{
  "num_hidden_layers": 11,
  "hidden_size": 256,
  "n_experts": 40,
  "experts_per_token": 6,
  "d_expert": 64,
  "d_shared_expert": 0,
  "hidden_act": "swiglu",
  "moe_layers": [0, 1, 2, 3, 4, 5, 6, 7, 8, 9, 10],
  "router_score": "softmax",
  "normalize_top_k": false,
  "routed_scale": 1.0,
  "balance_loss": 0.000631,
  "balance_bias": true,
  "router_z_loss": 0.0001,
  "init_std_router": 0.00934,
  "lr_router": 0.0014,
  "vocab_size": 8192,
  "norm": "rmsnorm",
  "norm_eps": 1e-06,
  "tie_word_embeddings": false,
  "optimizer": "soap_variant",
  "learning_rate": 0.00327,
  "beta1": 0.95,
  "beta2": 0.98,
  "max_grad_norm": 1.0,
  "batch_tokens": 32768,
  "max_seq_len": 512,
  "train_tokens": 299900000,
  "max_steps": 9153,
  "dataset": "wikipedia_en"
}
Below are experts of layer 3 (counted from 0) of a mixture-of-experts language model. Rows are named router (the router's row for the expert), gate (a neuron's input weights, with its number), up (a neuron's input weights, with its number), down (a neuron's output weights, with its number) and show model dimensions 0-255. Each number is 128 + 24 x the weight over its row's rms, rounded and kept within 0 to 255. Numbers have three digits each.
After each expert's rows: a language model's description of what the expert responds to; "raises" lists some tokens whose logits its average output raises strongly, later layers aside. This comes from a sample of Wikipedia text that the model never trained on.

# expert 31
router:164116148151141122100143176137126147111122130117129131150109047083114126177154098072126113121125095143130103138115115108121099165121122125069119108177126089137122127120136165098124139119116098146124159136105136103117112110102147140127123133173102171159151156062061096121143100093128138122117127112103129097144106128110151133115142072142144107101140177127182145151120088147121142128133089115122109145144088136142113116168123149161158124101132123117162110171146145112110128117191090190113129105135120129126090147161097126143150145117144095146140135144124164160137112143134113138118117153147137142161103149119104142105128166137129182146161112146102135183154131128175119123120114125122119158094118135120114153156104132155115118136109105101125078133111113164135129146124150
gate0:118130154131127121104126125075126161120180095131131139169122154113129158126131129119147137067122071155137133121129113129132115110132124137117101125128128198127121143137087128148159119133143101127153144098081145092140072167108054128132135143129154101168200144129122128144153134115119117141125193118126138125110120153128160172146104120133106131124110193140170168182127101133090127144128105109137126165146126141127143132138152072111134130098129111105189132144111162122118116126148101150130088129114126104147143100120099150134131148132126156126097121128045148145121129129126134132105130117147126130121141112088120120116129129109124156154139153096116084109137141120122127119129137144136131192084172127126160111191126102138079100097142123140137089127133093106100138100148127
up0:138132126118138130130171148145118095125123134124113196148124123130120136104109145149137121121162146135136171143094036134098130140126133119128128126134152130127113126116093106160164113083079119123108125135148124121127132145074100118151092090149126119135122166131139128130110133087123135102108162144097121135152130089164130104105126143131117146173181183084116122117148137125130082131128136129149128101111135133126128145119133116142052132105143091107062091129082130128150117135110099139075126127146161124113100147129132115128123133128091135112128129111148113092165124167137079118118137135079051167126100129140129080122123134128129130113162128127129101085130130114121170126121191151158134136132129163136128116126126116113103105127186114129138106113117131128152058123073097
down0:122111134124079156135155128101122134169137130099140136104143137157123128128130113090142126125088127128133167107108117129095128092059127201120120126152053124155107102129118123051126102176135086157137123129085112128119128083097150103130144174138148124127098080157085125140168132123149128134124106113157122150123110131135073128132092118159134158128127130135164166128131086138129117120135119182079129128138118128130131129145116139149099145121129107176128123128139128109130129139121095123129162160160128139130134136130061065156074125157178182131074117114134132094138129110132153135146102148100141087109121138199133127145145106124127128134128133155128119070091127126154129129157061141153128128114119132129122156118157141136117137138126097149127140132110099126128135128127123
It responds to: Inner and final word pieces like hum-or, pict-ure, treat-ise, Mem-oir, plus nouns like album, children, region.
raises: ".", " and", " ("

# expert 1
router:107103128102150135098156123127147123097138161187172147134144145131109104142118147135132127107098098150125129168148124149138140073125131141133121151085125134138123113146167122124110095092147104156144132148120144186142168155092140088173145155149143108134150159187118129080104137122112146138123135149074123111118112112173161172133110129129124120089113117086171112116118114093159128114094153133155106102102136165134128109091155140118141136117168166160137129190134144110148130164138139136163128144105155125149111140133105145089144171120106127159129158131109137124096100153104126125116126116121112101135139122112133092145185118136116113151114115170132178133146145174129093140161171126127147114143109087141155117113093147177112094121153076118122107191156126131149109097095123
gate1:123144114139135140125052091112148133097145139123155179085120125134164033128150128133134106141129116142128111083129128157133190151117127128123130135125056129128121124121130131139113138127133123123124155129148147155103177104108092113134128132125150138129154123133145128121122129182114132127109128157136120117130124117115184118140098123145148109137090131132124099128128129124131086165100121123101194128170128127103131123128128102157140131129126126133139129129119126129134125126134127144129126138121115136151148111094133118128154111099132058168128122119189095127092078097103158121091128161108111127166131127128151111085144093126165130128127109121153124120178186138133121105098134172121151123186121127133147042138119125127143153140154129128109110164019120127120121128128118
up1:129131146128135143120131131128125129137127125133126217108128119117124128123129193067129127087122128145163129128109131139112154107127125058120159130081149086125140112135155097130133126128131127133150213128129128121091117127125142126103135125128132132117104128118126098116133125137082052145119134132133119126148126088083128155128129175126103071104151116135123109215133130133115128123133075134119129131111179130124098132108154128138101138141145129148162159128114122115110070131131089136144102117135079127130132137119095129128088135138130130056119133120119196133088156132105130124122118126131123142133178124144125113151133128125132136052089134145130135060108110128104127126128131098121125136091123132129156127131114182134129128136114159128126176126092126124100196114116135
down1:080129137126121111136126114165155106078159123162127114109124128119138078138127148066137128126127151123113138126176161078091133099129138119133161150090113117157117156123126181128121145130126122114151120171098189157130155132056142127153132124132160122131175088116180125126151138110126128115126100114131129171126113166119128156117139124143070124120157124132132102147186091134149128144149144091117135099119153103130127111116130127123127117122129142108130169096117115128173126128144105130145126144161128035131118130136062124080160125129119121115130142126128113152127121128129084237108185128171150103122166108138129133121159115096155103090126126133149124112124139121112098110153130151111135122120142115110097132141123129127129118097131132137126131121150132129105133101133064
It responds to: Short word-internal pieces right after an initial letter or syllable in names and rare words, such as s-urn-ame, S-ast-ri, c-ort-ex, and digits.
raises: " and", ".", "-", " ", " of", " to"

# expert 10
router:121137138146149148110105145132148119111154175170170111137133093127116111144157140080125192118123135091139119126149094118130122145145158142108120115143161133136173121145102134089110149109126134149150145145124152164084121105161111104120114159118142133114151137075081130118114140137119153139134153162139139122124128146189142133148075098147126114082113086106139083137153107122155129078160159121134072106135108151118125133104164144135140130120126132113136164174165138093133149147143141150141127162135168111123115108137125150138122153128168115124123119111109123136068119114104108114113102197153117093119126178100118138119164156130124106117154118095113168155139176161079133140151133064116117135113124112132086126152118142153173131108111146116091098136101157157155125097072147
gate0:123137135136125126128131146163101127128148118160128082130154113091139141128104168147133162127127160194146125113082124113122178109130140126180138129125135136124133111127131098196123157126112135130150135130133130116129161115129131146177082140123130051128136109133156124149094115130126121142166150138100137144128110138141127191127152131121094132138097093113117135105137148186130122104181078138148146072127133120121152119084147100114113115142129128128125133104056116114143127115134117086140120180148167115171127128124128133090124174126101126128129122123117094127141129131121147130103128112178104134084086148127151107106116128124186105127169099130199124222128160110074142133119126125090142143118135120102111151123148084133156117121128107151146123128166132134131132144135128
up0:130141153135125098126164130135129128132109131168161135127141116129158157157129122127105139132122128139094125133141141128137125121126126143126151118102134126128135127149097042125121126145124126162126146131148136132110090122189082111143005151106113128130144127128108134131111130142143143123130154126125113150116143131127078117135109130128143186159176140130206108115131134217144171086125129129113127118127086122161100116190202168156119125130135117112142139136098144133107100108071110165116116129132172121160131131145120120131093125116129133123142167128129142070128151134131132152128132128154125132107066122120113117128129129134128169129094140126132081130100153123129116131134166130133128151139151129124130166139134129075171127157074146128124165129113169124114105131155127
down0:112117127126120109128129128129128166127129133141115166136131130117093133129186121129146118156127124138186129130151142141125095156099133108127129122144120098127119133115117114120141130133108134135115120133140061134131152129110035157140091122134121146111141126145131127138126117159225109153138131132144128121086119130155115131130100129023116126120169121141140118150071139138122147126114144109088060128123122160130146139121137127130125127088121130138140096091118130104127150102119195144185147125182141153119130078125129128156128131154134180128128124097127114101125128107132162140140124179174122088116156157104155129123120138095122142118115138109128078106136119116113160150148160131125178181098122155129132094124128151090135148129124113140152136114112190170126089132159128
It responds to: Pieces inside longer words after a consonant fragment, as in decol-on-isation, parol-ed, comp-re-hensive, Lith-u-ania, enc-od-ed.
raises: ".", ",", "ic"

# expert 17
router:132138164087154109135143162103170132117175147192119166166126157124138091127118165119100116087097083173128112119161134139159129127129107117123144106107119096111119131110154129100113116114162134149152123167113127165133138154094103131135114148120136125133132135146126145094093078119104156118158146122101120129142111146141176125126101092097103148111114131105120170115146100095157133113123119127192097145121053171126107114100150110177170128121121128143142120142152103135130158158126152139172174103118125132109099165166120142143122129124100103144171140143134094138102139123111123126108123125142123140159109108088081103121142116164120115120127125133102155173163122152127085135181145115115160130134098093143129132127106153143110106112157144105115125139129192162169090083096129
gate0:132152109111128106140118121121128127128122136129127131119126136138077140127125113104107114160131140186182103122126113101144139152134141135176124137109088122095139094151110143090066119111136128141132107102111128142128125129116112101133084117127123119048114089086114140076129140065129155115108123132147133124107134115155130135140131120128120126101138138109116127140120177120078109161127184122128070130150132129122106112124135107174129134164106052141126111129078124114108128103127170146130117177134139141132137125130128150138145063133130133114123137144166117113175097145122115143101130128157136143182144127128126162127106117139033132076121149122133127154131136159116132120128152163138119111133078140168121127151168132146174111119169124112111137112095056136128133119095086
up0:110093191113133134134101104141131128114098077120117152158156118140126094125129159146122133121070129130124097136105128157129131137122121130130099123083133116115193122083194128094122118153138156133154159132146128199134134128082161114122127121186165112121130128173148130073124140125151086104136103156120123086163127105132109151138142131122123128128128142138101050138137127110073119134130129128171145111106141136122078131102137118088126137149080194157078128172133131128115106175103139120152141129144148165102123121138131084144121179121128123136151107124130121111131130053130138107118127135063125170069132129136136127141134133104112129146106125125130118114124122131131105181121128116112155124104128132128134102135152133133130132095144181139148166143132121094126142128135108
down0:127106126115117133135069140188132144143111069126128118121050112132106132129176088135124129126083129142094098108130124112127128152137099129130131084129137143152181137122123136143121107127078096112150144075123116090134153125135176164133123127130097131133179154142151107153096124140127141095130137129141129127150126121155138069092088158128100125137134121125137124126178115142131129128099124144092114118108124127135104145141118118077137125081126182051142106127167157141083131135128123133139115097098133135130111172167114103126121121126157100134128166143076142122161147142152126141183121136160125129131120173159129150121133149137095119134142115128123162116139103129127120120110126103168120129096069162089133102088118090153115170075130142127152141129124116113074139159158143
It responds to: Raw bytes of non-Latin scripts such as Georgian, Greek and Vietnamese, plus single capital initials starting words, such as B, S, G, N.
raises: " (", "o", "i", ".", ",", "ar"

# expert 21
router:183128120171105150150143160111139119129096125108161118164096103147130107110141126126127146097145117128125096071145117115112109138099139175134132163157141112145135153115133133129115172113111113128164103147094121103145123135125158132150160106098130171124111137117086145139133118141075181143142130113169147088144116123121163180147134092097130090107136158089179154157141097136137165121141130152124138145167104152130130141096126124150162116085124118109165143131129181116088131144170126103123111115131117111126118150130144151131111096124148106129170137098077157111141135118118087120084127139161118071158123113083101090095182140137136166133152102145107144159186133145156088145103127086092135197083117107113138135178135129128137116121126115122114114125119127128116151138125142
gate5:134129127128128139113091188181122138109077147150131131159129129124122105103139093095144121123087111126115141135116128130127128151133128104138181121172105122122078133125126100128166141131153132123134105132152122151125126159142106121182134061128089132116116126127121110158144145128104125115128126119110066116124132202133129125144116132127127132128132159129173124129101145142145156130152126111154130120126168166184121125104101117143127165066077104105142114129128120133112138108121180128081118137077098081128123146124115129208109120118133145144128126132134126133110123143129104135083141131124121126112160096117128103077143202120114140134180150165101164114123121088126112109124111129129125128073079121133145124111057130123131128128128128133133107055126081162115115123137116
up5:128134128106096116195140127122134102110147125140147139110132135088144128129045129082074078132119129124119105134136116132075118131153052113073138125125128125123128135132128151161069128120133152131129124124131052144123130099138110141129064133144128141132143125128173156099116079130204138124150152114123136169144171120159131141131143143118138152129173134128123116122127114070127108126129161042111147118133091109133163155136138125124090123133128144142079126124130087133101127163111124109161072129129129127143127128154126145093135139128134110120128124123076130130140127102121127129117173056098098155128119147128133132142126138159140134139125104119163126148094154128116120175171149092145133126131126121133149107144124141140126087128121124145079128143082113122108131113148128
down5:128113107135145086144094158161146102122127162148147146238131130091109062098133124087174112156105121107131137130121109119122171127155128120115129115127142112139129118135120089128175128111097128098128124102117100128135123156138107148127136051145129127103158080140029129124170156129129158104129100134101124142148147153123127122126126176117074129130129133102170126133164124132126109121127111118129099128094124180131116160121124106131122122121101105113127139137124133127097150095127137090127178152133145116124130119163136113150142107133126119124121128111123134169114126152133137105120154127099148116121133134142120103082082189124130119112178117120120134142139151053134123119152175128131108124053117106116162160126132125111128093140149140130142121089131143179132128126108126
It responds to: Final pieces completing place names, nationalities and institutions, such as United States, Adela-ide, Hawai-ian, Azerbai-jan, -ville, -burg.
raises: "\n", " /", "\n\n", " (", ".", "'"

# expert 38
router:150112164127107123182123123117180137116108164149105129151126161114109115137120142135100113107107127127122108140158129166138101099121129171110091124098154122123145143072134136111116188137129143132153121155111134144123111142135147113167137128087100159092111094149090163116117118112112155124129139124117127106131122127102126158151098112135076142054108080123084155097138107089141126153107194150131115166156126117128143132102164079148177150168134133132140169142130168123129114125152172164144144121106093133141126140139115139146126151139121105124132084117102134170112134111128098105112086115141102096180096105109087102155157125168113132171148144104148164149140117157124137141150138125087146162115104118125128135166137168114121071123096101103115109143081131147153160134150126
gate0:137202171158124147150131108105130107136111095126146140128126144144102127113138129100093159073143157130115149137132064135129051113138118125165134124090101119094068157119141111125143133130151133151101098115128127129132169143155153126130179106132124144128059094144128130115086131130103127114101117166128136105178066132123124130155112133130108107112114126129114128108151115093129140084111114131129109151144136129128128141132125086169060137153128153121129128128120145135149121158130139122127128125135126107157130168132140137134125122148148112129129084128141109134089136133155102127093137107128120119118192095054105101122156127089134121061125145140117128172129156173130094126065101092125051155132126128139132162127121123106086131154167112125130119141114135136131150131111129
up0:126143126166145118115138140138123100128139146137141142110144120118139194111114129143104180115126120144095103113204093135137121139115131079137088126229127068121116128138126081112140093126122098126142076189126119126109142137169130127142129160149133120125089189126122129130123129148142129141122143147123138126128129109125130124140137144121134131130164140161138124216132116092154129161125121121118118170125150147133119130043129119124110129128183132104141126107128127145140126122128117184124155120123131119136111144102147128112130127166101126167135128116113123131115147163200103126123141128127125164163125116105150107125140099128143116070121132122078131152160128160090119117124116124146155149134166119155124133196127178121091113157145169137155127108126137131180140142133128
down0:133117075125153125128124055083152129120097123122162115098138125129138086131126126140127118134126136155182138159126117150136094110210163112097153135140127129138151142157127138141126127137143128131071132086125109120132132040142129123121121124134134134181149119130139132134135040137112125140128138073132132118086122148114109162130133142139113133122097123140143130103137122128127125136124130129141137144106168080132128124137111119128139130137072123171064117137164139129125162125106096120113147129143133137115134091184101195107148100151129124117096129138122079133179136117127136131129130120130130118120114132136115128122055100078148126089187118052145130140135143062129136110129109170139107124125128123109127122127129108140136129125129090125125131123175177126139130129131156
It responds to: Nouns after the in demographic, historic-register and statistics text, like town, district, Historic, years, percent and table numbers.
raises: "l", "\n", "\n\n"

# expert 36
router:204130127142105080129148174106133154126120185173132138181105135118120105113138140132122131111071107117149136120143135117175132096089123168114167156116138101104152203139125169095104158113168129179134155162127166163122128128133107147133122124135145121165129142113102121128106072123111156142173130128136111124141078117110154128109094113116153147090095120137126138090135115128146118133130132123171119135109105134137101122136144128128151158123109139142137154132104140134125167183145122137158151122099153137153101139115119133134165105119110110127163116138128141188063143139082095095113130157133102134187123150097124125125128125150139136139136107135130134134128143141128117134158188071119127155119079131140149130143122178130160114117111140120130131154064145159164120107133139
gate0:161084094113124125123156128100105155126127128184142131144085162154140131152121132128134150117128066130128128142124122167129122098124122121137156156112119103162124134118119140159122179141132132130109130130142125179165164140145079124126133134123160127128128129103138132178165127082120117128163131116132131142085208133171135178136133113129164125121079186124087108132133125121130179125128122128191119127122125151079120118171153123115133188097149195133100106128128134140101133203124148162129129155138182128167124122128147141096147129152133130158128121106125129136099124117129094151154166107140135108126116131116155138138087143155103128135109122162120129137132182115090075140127125108128137116160113107073141137128134106123110137101116104099190155127146155121134127164119125
up0:124114122114143188129110180138125120123128127117154128123129113105129117163111156102190113067136191128141120143144146121130157149141127130115083136128118120105111138138179117151082124108115130138149111129123105124146065107147158096123208137124120116080095119130112130126097128136121157110129124095139121088152127126117106039131128136139140127202174116143155135104138134108139120125128130168119173161175094121171127130099089134134111129097141130209171131208125133113160144066126122131129127163130136089125085125146122130152110130130153111103166128175128124126169117090096127122130128106100138115143127128111147124131163110136115139143125165134124128141168116143129123109115118150124126124137135134149105114150139140125100140170127131183109112134132112134126132118124128
down0:115107121124149146128071211070126126165155125076126070100127138147139106174183131127137126124123114124117131124133129186153112080107114114135126132121132121142132133129128129104099125170156167128129155159124124089106144104184147118102181127130151088117060104124115137131109108151124126125128130168119135086124101123110119121123067123151141116121164124145128127105111157128126123141096098132117128135183128100137146184129107133112142129105128128121121126132120132143108178144111128129084130138128140111117139166147122129128131119126151174113182128126115127121111083134117064073125124136130139121095151141094104139127158132191153136162114111128115147138128111136082153156088132135138121121138140126141048138121119159131130123127055128115125134151112129137154134165102126
It responds to: Standalone space tokens before numbers or dates, especially after Coordinates:, table pipes, semicolons, and in years like 1972.
raises: ";\n", ");\n", " them", ";\n\n"

# expert 9
router:142173147129143093114158162120138130115138126105162134109133113089115099135154140109080083114134135144150092157146093063141184167126129145102086131139123147134107099185135134102109117110087105091120160109132150115107141122066162112140082150165104130132161136139128079111106105096126132131128140080102131133137115103152140097107130118146116130117147163136138144162163133129149132096200117111149071087111130117067103101103161164098135112129161114114166144158129101097119141119145062138153131160146130141137120130172101145156149117095098112132141120106111128110098106151089113103169103153146134153134111161143139133141119173143113122119150128144105164125136177128135125146152176126136119113156112123152120119099130136138141116073102126132118108124122129155139118101126138
gate0:113116126121123126127146114109122123078128128133114126130118142128152123133137123128135132146141193089115129106124176167066124128105155121083090135198128195119129128114128080157110134117125104115141127128136126137127159103143135126123138123127109119124132129138113100144120128159114127141126126145154130128133135127132203106119149128140097118118140037166094137114134125207185130109160118133127141108129139100126121126096123141124122064034141087118135090142166127115128110085160146122129129194139138131136116126095140158121120142145076120130128131138084117074172095137125130126083126138129126179124125141183133114124132142127126134119131161128128147153132169116083201133129128123166123145142126143120115120136128113129123142127130129123104136144126119121129128144126199
up0:146124138129130167140141144202127145146125138125173150134200096130097126128126145128155157127129127134129133127109129123130123089150133096141130014135064109124092142129126129138125095143133132141128124173131165128120164118138130128128128119114127167109121117111115127124128078125139162143125124122109151125131126141142129151136150138144114135147129134133127138150126145131116138241134106112144189129110163122120111137110201179111128128127125111123149114128242139113106124126086158133127106118121124095141086143122125120132128163125130115128142126136098147169121117133167118130200131128125131128132124115092126143135112143129149125126173129096127125092121115126133075137151098128124139178128132128130128131151103126135075117129126151124128127147120099116124198127113124
down0:192144116137126122135129133125154139121131127136134130147133124166116121128127128124156134130117048130109103147130139128103129122130120110126120128137142122136109132186131132141164127068132181145184109158127138141088141131078087119141128130128159142134127140127175138143143098132138144128250126126115128131076131191132117139150108140134132104128101116120130116121130139041159097125121139123107164131103155129092122125129169124123121139150107196118077131117127146139137078128107130082168097123126140098129103125139114130081152131114126120129069080166125069130118133127123120133067133125155136142140127110088131129132131127128123106097130128159158123137128126125079142133132142125127135125096133154156130125180112109059126140094130128082126128127126132127125115112127129
It responds to: Conjunctions, prepositions and pronouns in running prose, such as between, when, and, He, after, plus some mid-word pieces like le-an-er, t-ell.
raises: " in", ",", " (", ";", "\n"

# expert 27
router:146135149104148096138139143106157140064154113156127125160150099101097101139127140105103128114119124172174105150117141118143158124111095142087159114138133099119129126103134115129128124093120124104150132147119118182116136112083112131128104116151140135143154134154095097117103104122111116110122113132097135113126079099147151166150125106121093106097108181069127139107148105158141126120164118135130095158091111111142100151144112078106131137115117146124132125132063148138118154194156089129176155110119087141142113116134114149141165130112155116125168132111109103153131160099106095107103093144148124167172087139144138079143126165150107143132152151212117140123126167146130156126132141157126137177122092121169132123139104124150128128108151093137108073130118160160147114119102103
gate0:046128120128115094110068130146098109137134117136152124132138099115124158124129126129059071075139132102108122125129166104129173131119121129104097123116133128130090129220105132119120077134121134093131142137147132125153121138140127145146168118203128094131174151122120129124120147126136117131131133137137128060132058088086123138149141129060134136091119150088136130171120129217125131149129070122095119139133185119171154137156140090130124098112129137155126123126128162130165125128100111139123126109123147138128130125120130111130113110193145127124121125136143130092104127146125113126130144119129178129132128111162125142128131148142139114124145149170103094135130127131196136133109147142133119118127146132168130129136121185130130126123150137139133100132119127127158119125120130
up0:147126141134146163098127126130128131158146093126145108114114131128127132117101183072155132071129126127189146104117054133120135140112132131124114106082140150136131128182128094078128123125132126163136122207186126088109128121126120128134125125133132077128115103138162159078163120137130128138114125119133121158108138117117129128138143118128131136107159192148133126130126155135145107144117181129126136138135214106107089100114137106126095115127108125082159121121120125137124131103123131089127105119128055139062083131162135126097102122100114132144141132114125170128158134132098172111128141120105124087131117109142126124131161149127131128132092122108124132142129099137125126106131181071135148137123177126136146171108172141136142130148133092125135110161111152081130175159125131
down0:130128126137111128109127145145086182161124130162113107139142119098134132135147136175130171137086128127123153097083129119135125137128096101128108124154089121118140129223149139051125174124164141206111135123123128131045108127196128161117140117127156133105130135077099113144117076093128139153114129111088046127083120132127115133122101143124153083142131186138115124105118117120146128156116147123123145140147130123144101153129134124124134122150116113132141127131129114147110144118134139093128134154123107128128112124124126113112119137122116128191131126124129179131127220151132112137134127138127135110141151072118116136128099150099113125160127126115126128102127143175125107178134125071121132142111129120168140152134120146128136130125134121099145128171099126125131157131126173
It responds to: First pieces of personal names and split words after a capital or table pipe, such as John, F-rank, Car-michael, prot-estors.
raises: " (", " and", ",", "ast", "f", "is"

# expert 18
router:148141126097179092162151117109124154064144128195117120129117117105115094127121122135122197127136112179145110133109138098124138108151126160053162146154101137104132117144148129099118151088157101120126101143092121147111111120091130139136102161121165105148189100134102125141107121114123104115128111147101156134127117121145144171119127102136116063149123160101122127080149145116152115115145093122118120123111143152150108174139153128095107107135125191157117104140081145126110132161153069126163163136143133162143103137135119163124164142108157120118121125142147107117147131142079075127075150130129122140129116122116133106121138158119122151104125121174143148171151138114146123125111149132111134145137098134095144124125096111148168126109157096147114082145161121160145069109116129
gate1:164108127144119133128113184156127107107127129126121131131130178132116158188132190130127130129189157128127130110177116129139149139115145165125153114113097128097132147127126165194132122167160122131130110096112127128156125154148126127123132130178129095131130127137170134128124114150134134131107130108125098064128118139149105137077154142128128127125129140129164126120075121110143150140124128058094151125147145129133144134128126126131136128133111152127153127140124144128091097103131113115125128126125129119128128091128108134131128102129152036122110140149127117129110138139125096129128105122064121125154057179132139106100133126131184149053096126087136136135081122127145143108100130124128172128129153090138109121130083135226128128150146131116173080167132151128108138138128135
up1:158133102129120126132127132138134082074154134132114117117132137129119138164105067120165195133126128124158144164139097121122124128133185122119108143146115138128167160130129196128125128132149143074126116130092137133134106124115131164141102138123111142103101127133110127104138134114136154140129125131129115125128152128178129145128161099128134095158141126128105167090105089127125113115129124130109144150126121126138129091167149130158120124127130149125101157127153122124166143122131129086139148155150117141130164046128034100131128122127155111127050140146129091111154124118125103141125120131109119125120126134095208147139069114133112137155074128146139198151106169119119134127119115096123168135130120134130133129126122086140161127123106141140123098126145166144093045125116170
down1:118135096145141135186131157155133126154119130131142118117140127122203157128110139131205169113125124118106133109192110115071139129140130123167130112087126128121123203098158118127123112134138122119152141173113083159161106123128129125192166137193175129127100122175124191125061140158147145127098157127123094098127127134148127068108128151135147126124110117074097123128130069100130132090140129125126150117167144132122120136153126061128141114126128151140133132125120120174129095110129141149164127159118131092117135116124115157141105148125129127112081101183111133108159128082111124128144100148100134158128129111123148139128122123121131126155119133128124171129127121129113124129104126140135094109128129176137107129130117129129113130126115126107171141135123117127096141057148144
It responds to: Pieces inside proper names after a capital initial, like J-an-uary, J-ean, M-ount, Aurél-ien, and name starts John, Robert, Mc.
raises: "'s", ".", " and"

# expert 20
router:147132144121118117154181118120167157135165145145115113138151125092115133139106172120147116122103122116168132146151143158130201099097095137118135132115107099152124165092134139144107129106134151127166106128083153173158159130115122129139121161121105116136128092182153125163095072139108118145130138098106155140098105091122150176087096106144129124076085184100095141106149114141135095121117141111116126135124091125153113112092098117109150109145104172079152161101084128160119117155170112128147154151139111145184121140111137134148161138112124114128173132128133101165148109121111111128130133152155161157128103172123121117151147138154104121126166092147121137130125123153092129178130158122109163145114076125153135143137105149175176097121159115126121115134148151112110112110093115
gate0:138135116140126211118123125126167117128122130135120125109129126146105141130061120125199113078131150123140115135129119134128143128184074137135187112108168102136139143110138157121132147076060139119095088131115065100124137167113128110123187121130116166128108127128149135117062177082103128142108079129128146128169126119117157135136143121112154143091133110117121153125166125128144094121123104134119134139116135145121089137129143140177123121133162171134122125133128163099135107120160121120132123130103097129134168170142114112146102123119128123082119146128131129062123138099138109102128144113187164130122122123128136127172139131098098127117117139175120138131123118142139146136104129065085126143120128138152112126121128139116212126130151157136193127126112120128129128129127103
up0:126103162128132123124105124114137153091128129194121087123130127140143146157126172128079134133131163108115127139127121105109136137103191128073129160129128143121128143148066150109139124120120129199132130127128154118158121109129131087133030128088143120129115124120124171128120132130127143128133165130105137130103137153153142157130136130155125132133131204128190160121131142022128100136152165122100118082141084076129125149103139137128139141122128125108127069131139128122131125127091135133160121122116127127133127133192126128137111151126123114127140079126107126115045131138137124134105125106110113129109128132156132114090109126120127134127129142093150129131134129130124115139133137109171128096126129092041182127127153108125128126129120125137108110123100108126136137090135157
down0:128142168127122136126090123130158086112121101162158090136136128107128117151096168112170083126128149127180122148098149043112136122099091168133110177185118103108178148129140123102122131119139109177126124142125145113156127138136106138109115150104123119126168147100093148169153121209125114151136151154122096209083147127123139145128080109137121087102115112128128126114133159132127138127150093136132140157125087138127163129133099119128135138127128130132132130130132160105141120104151122117118173122135120124128142131122117130158127123083127112128132133176100126147119137096095101128190113070142131131136121130092133131127150105131134112131068129084131132142152107127121194131146134169129126132132084139163169127126098127119162128137067103128109145136117103110181131133122127
It responds to: Mid-word pieces after a capital letter or short prefix in names and headings, such as O-ut in Outside, Scar-ab, T-our.
raises: ".", "-", " ", ",", " and", " ("

# expert 11
router:175146190153147099102141139108150130125110166129158155141094143121112126125115121118043092090102097124140114117149132110188127114129150141099156153136143124102170122109124158120078170102110131127145148155118143142119128154119109140123161131109133129150144134115117119140097075092111140166162143098114156084167122125091173138120109079131162121120119138116097139131152140130149140127128138100151131126132112145140126142109144099148141149129136127136125156176104135118136125131145117143143126131160097166121127130107111126141117125143128108145145123092118095140080117161123095040126063149148139117136112097098099111164091120171100146149160128099131175145187147140092119149170143108099133152115110143135091106153164158134159104124124150110097119147145173137149113118106155
gate0:128144127087129164125205122128075160143127090126162129139155126129135132129117127168118126124112130126127166151195105195170130142140167130117131151142105121126116143134138153129104157129099113115137129205121127147144164119169122137127129144128141102121124082141116129111103130131124166163114151138128123135182136188167127125158111128125135078091127125138106120119124143116128028177128121110171209150104137127127156138141125142163150133150130132157146171120138134086120106151151109136094126116112146145121111151078178116121132088120148150120159151121124110112062128116132110127127121130147149124124129170138137124131139119128146136118160145135122121127138109136120122138127172150127117129140112069144129126194126127116127158130139138113145135090095132154128179094119126
up0:128196134142129178125128114119099128124118114128161168126136127148133141115147109138112111090139139134141095119088109128139141169090129131143157164135156137126132150137210148128142182082140084113095130124127044131128133133128130134125226131150134063151123124147074114092117135150118175123104147149129120119130140122128138071128102130129125128095123096129141125125050139136078130148122136134131103160129144128162098102182090134130127127133166134128112166156133139136132040119104159129107121142134112134129124130126132130127156125128142116127152133126111149131139101118087120100121129099122142128129176069122126167175134117050127136110127156123124154149123152125092116127125144129138129133140100152129120110118106102128120143123126131119115115132167133111127168129126131
down0:125134121157136127087129128100129115141124132133118128131137132195084111142097129108126133151137097099112104086105117136112128118136121144089110129130106129139128084134136123123124107127111125104089123162185144080129133172207110124128137118127084130141114135163141133140148128112158146100136126092152130155074128112047125134117137133150141152158147110127153131087167136124133130126119142176142150096174118120164176183088151141133104078159157104145117128140142128128132158128136129104146077126134130107071181110129092129141133103152163144128076115129096123128141139130126148136134138119129115134133103122114107161128127180177147131131157079123133130060140103155131112119082121158092121105122147134120173108170148132125131165133190133089135149147125165126126128122125114
It responds to: Leading pieces of years and large numbers such as 19, 20, 18 in 1942 or 2005, plus day numbers in dates.
raises: "0", "1", "3", "4", "6", "2"